From a checkpoint of a small mixture-of-experts model trained on Wikipedia: 32 SwiGLU neurons an expert, 519M tokens.
Below are experts of layer 5 (counted from 0) of a mixture-of-experts language model. Rows are named router (the router's row for the expert), gate (a neuron's input weights, with its number), up (a neuron's input weights, with its number), down (a neuron's output weights, with its number) and show model dimensions 0-79. Each number is 128 + 24 x the weight over its row's rms, rounded and kept within 0 to 255. Numbers have three digits each.
After each expert's rows: "raises" lists some tokens whose logits its average output raises strongly, later layers aside; "comes before" lists some tokens at least twice as common just after its tokens as in all text. This comes from a sample of Wikipedia text that the model never trained on. Tokens count by the router's weight.

# expert 26
router:155117161158118120114150116147164128142146141114116085103130134085115129170091129154131112113167141121194138162102131122151129158091140120166140124116094135075106121116162128099104115116114109106112112115122174160157116135144145125139135189
gate5:129118131140149109076148101111176116121117130102095150125132109126086134153135167133126121130131149098138159120153102112144119136145105142179126134088147161115102146143103129091105171128184124081141149115139108168118141164178118123139159113
up5:161130144138125137119151117106108143141121159161105130075148130100144060131116160146163114106110069123114150139122115134158075106095118113120111195147121159102130166132130137171144171090147121141142156101142129126156092127130130099169161140
down5:159144138138162121040122123073114119126178135094160078150136110132148143116073167142108150142111110163147139160139166138114117152093128088136143099100108166100125136171107129139158130143166134132112130132122146102108120110142104124111112166
raises: "s", "ers", "ing", "d", "ary", "m"
comes before: "s", "ing", "ed", "on", "er", "al"

# expert 7
router:151116146134157154141149148110114106127130077173125128132130116127106113119132116098138125087149105073140141137148131113139138139112102118129139121145133161117124171057174130124154098134109143177141177135153127152123114101116133148161180110
gate1:113114098126087139136103112125136134118145107103106118116118089123106128137113167147122151160100140136118140124148136101117119149163147099127139152076169083143144163088116155182141124100176137132133106132135151133146129166127133128094112154
up1:176152070156152142156139122157151115157127138120158136131118086135157123122127132104126112138155151131142148128103118125120107161120107134132113138117085102112089101170116109140108101164120107120108086054126134084084084124089152133172086105
down1:154116136189142151119147114108139145151115162110132113108129114156121119141128163099111176110112119132146117103151160087103116119148123119161136126119122097149190057170123143135107120122113116124105059147140120104088145134112102103126118095
raises: "7", "8", "9", "6"
comes before: " |", ".", "–", ",", ")", ";"

# expert 23
router:125154111144146139132141112120124117134123087116151102114137136095102117136133130111138135140161129088120110137106182115187137164147119148156153172169155149102159143132105119109122158123123097137138110093073149110089159116132121118154137159
gate7:105146081087108140104180135115178128125161137137126128111143129117135145104134147136143189086139116126093125075139166132143107130154093132162141078143130133140173128122125145148089146133162100150140138107116118135127167106142143101154146128
up7:117155107165138121117146066138141098177136114069145164101177124150128144139156086108125106152115120091114111091133087134161169121119109125157152122122143124130166126077144123130088123172170144146143148145087157107105163147147103135125104112
down7:120145152114137111163123120141130101163111117115139109113100119102157121100144100147115137134107120137149125060098082109095120117132187128169162104150134140110106110119140145134092121207121114137113115107144109142104143125166136162132129085
raises: "-", "|", "The", "=", "In", "Man"
comes before: "|", "-", "The", "In", "ti", "ted"

# expert 14
router:169138134171135094124136111171138107103142125128089129069141113106106151154121132088128154137123102134120125161108087121145139125108114109133122118122096142147108192125134157136139134120100089106086134146099098122110155101161110119158135151
gate8:094149120150125112159040085123141185096120109129135108183126080125179133095170114163185119157143115126129166135144106110118161112124136123130147128086090112126120131117087161136165161132161122120147120132139128128100137120171151111126156118
up8:138134138170161151089133136118160109145097141128101070134137143119134126114073125169143129125163136100124119116144135135144130133145093150180151145160148130151107135142124094182105118106106091160108137138121110109124103159123190157106120107
down8:089104175100138150134118121159158107169122099129171116155109110114117119139118138162091109130142139156135139146139154131145127129154132123149114145108164143193139092102092121114128147115104071152151130124104130134113123100137138140077108109
raises: " The", "com", " In", " \"", "\n\n"
comes before: "\n\n", "=", " The", "\n", "19", "1"

# expert 1
router:167168137133125113156156177111129161109095091136101125109115104128130135157117144127116146126133091099126193172115147123125140123110114125068161135128138146133131186092131121104138140132125123128128161112148139140172110092155113116137138110
gate1:127165132151136134140128164123120124094109161116106093111116168111152128158087126064124149150122124096116172180136128138088161107128114087130121150146104105161131159117141111136123137103132149084118182119145123140123109106152127133147138115
up1:130127136109162088119118122107102139126151128112124076125132139167139111123110128104128139091075196117153123087124129121100138151163098136136098135118160077153110121123140134128120159114155136107140093147139165095139163148121117118113184125
down1:143185136136110135130137112123126122174130151089125090143123141129139075134151131110127146138137119172113120096179113090132127084138118112124158091122144160142072121114145141128133088174144115108146133138084153096095129096141118105161080163
raises: ".", "ram", "rist", "\n\n", " ft", " ("
comes before: " |", ";", "–", ":", ")", "|"

# expert 25
router:161148136122110146106154142119128144080125117143109079123105165104157114118094124106133140073160143097131146144125153099155115118118149121126090115094125130105117142132114157136130120130170177160131130136129118152096174077123137130160136121
gate4:062129146134114115130154089133095112123104156082153101149128146168158078133115133122133148122140156120152154153130093122140087103122149132107128113124139138131157165113161130122107158127117142111116111123135123132129085139127163136116132108
up4:144119144129125163088136117071141120121114122149085080148161131119118129166127092152120124135077105141127159115135121133149104118148085105126119143146162098113131127119131124131172147142129141123103144123167132140097156127167153108127113134
down4:142115166130142092145086119166129178157071131108126105090154144158111101092129168131124164113149126141126094137120127120139146111168121106072136144159121108112128203178143139153131137120144129147116122115132118148081126115138158161115085145
raises: " the", " his", " its", " this"
comes before: " the", " a", " to", " his", " in", " that"

# expert 2
router:155112140149107122147132130165120160085113098103142082151174066101165105145138123066106113116165143144134149121135155138145115198153117134092135147140101154085131094146157143121129105156105100124117141154086181127116155089146160115120127141
gate3:119098080156126098145097104140118121074132143084115148178134068144144167143121130111135078099126104111138144128146150180137145116144171114097113153124135111109149098167148095105156160146141150152120168121096107129135115108099109133127126149
up3:143125149134118139121100126141086088135118113170125125161106099095150139104158135121135148143142108172112072121070164149121095139122194135125135112124104148141126142154197108110160106160121122131109139139163125099137136137065122063153113115
down3:132175175118148115119155171079109169121122136112122125132114098093174146146141055073170114105088167110100137102142155096130142140149119141087102122141136123092132146131162132114114152143156148120146105147139140148129131069132106146116108131
raises: "\n", "  ", "\n\n", " —"
comes before: "\n", "  ", "|", "-", " 0", " 1"

# expert 8
router:171135150156118104156173171140178115146150126124139125142123162088127118157140126129138170117148101129115141111128127114160103161095145108137121121087100125116106141084114108121139061106095111154075173119122134152118109095130161130157188133
gate5:159163088138176106134126123133148145105126123144124099123156154076132106192105140113103114152080100133138156154107102167110122075110139115158138165087117148099152114160110125146118131153110119075160122119156072122122116118161101130138112124
up5:072109126126154148159135103088147142096137151187130133133124104074089116100143145102139118160136102138143160123121137159119154139152117155105158066119131160131095110187093091127129156105124156166130130109153110137125114168134094105148162114
down5:119133127142131162121117128135135079121183146125148146134156143107087109095138139114148139141099128129088139131132093145129100126118099162128115124138113144156174126142079098113134103105092093097183121138204098110151106155120145157140083134
raises: "s", ",", "-", " ("
comes before: ",", " |", " (", "'", " and", "\""

# expert 29
router:167101127146150187149145095136119144145123087145128118129165120102150148101113110109128134106130095086134162131137150134145154118123098097120166141117145161122081160080176165136136158127102098170133199119149104129116126097157165139152179108
gate1:147116152121152122116155144110099131085126164117121140120131106118127134172116155107110097110141160156131124163155134154152132109096142135102157154102135145161111117152129115127126134090099121166144142126167105082135109178108111151126130094
up1:101144110099144169145107124150143126134117160109106092112169120102118107083104149148115178139134123133115143138116098126142121172102110172079168138150110138151162081126142146095135173115105108136144119126137105096123115104120163079168159172
down1:069137151156153068124148079155153110108155106054172104156193113127141124128120173097131105125126095135072103138167126086122152175138138117168118153117122142127117118131076155164108137104146128127133150137112113107088132157133114156120122125
raises: "9", "th", "8"
comes before: " |", ".", "–", "0", "2", "1"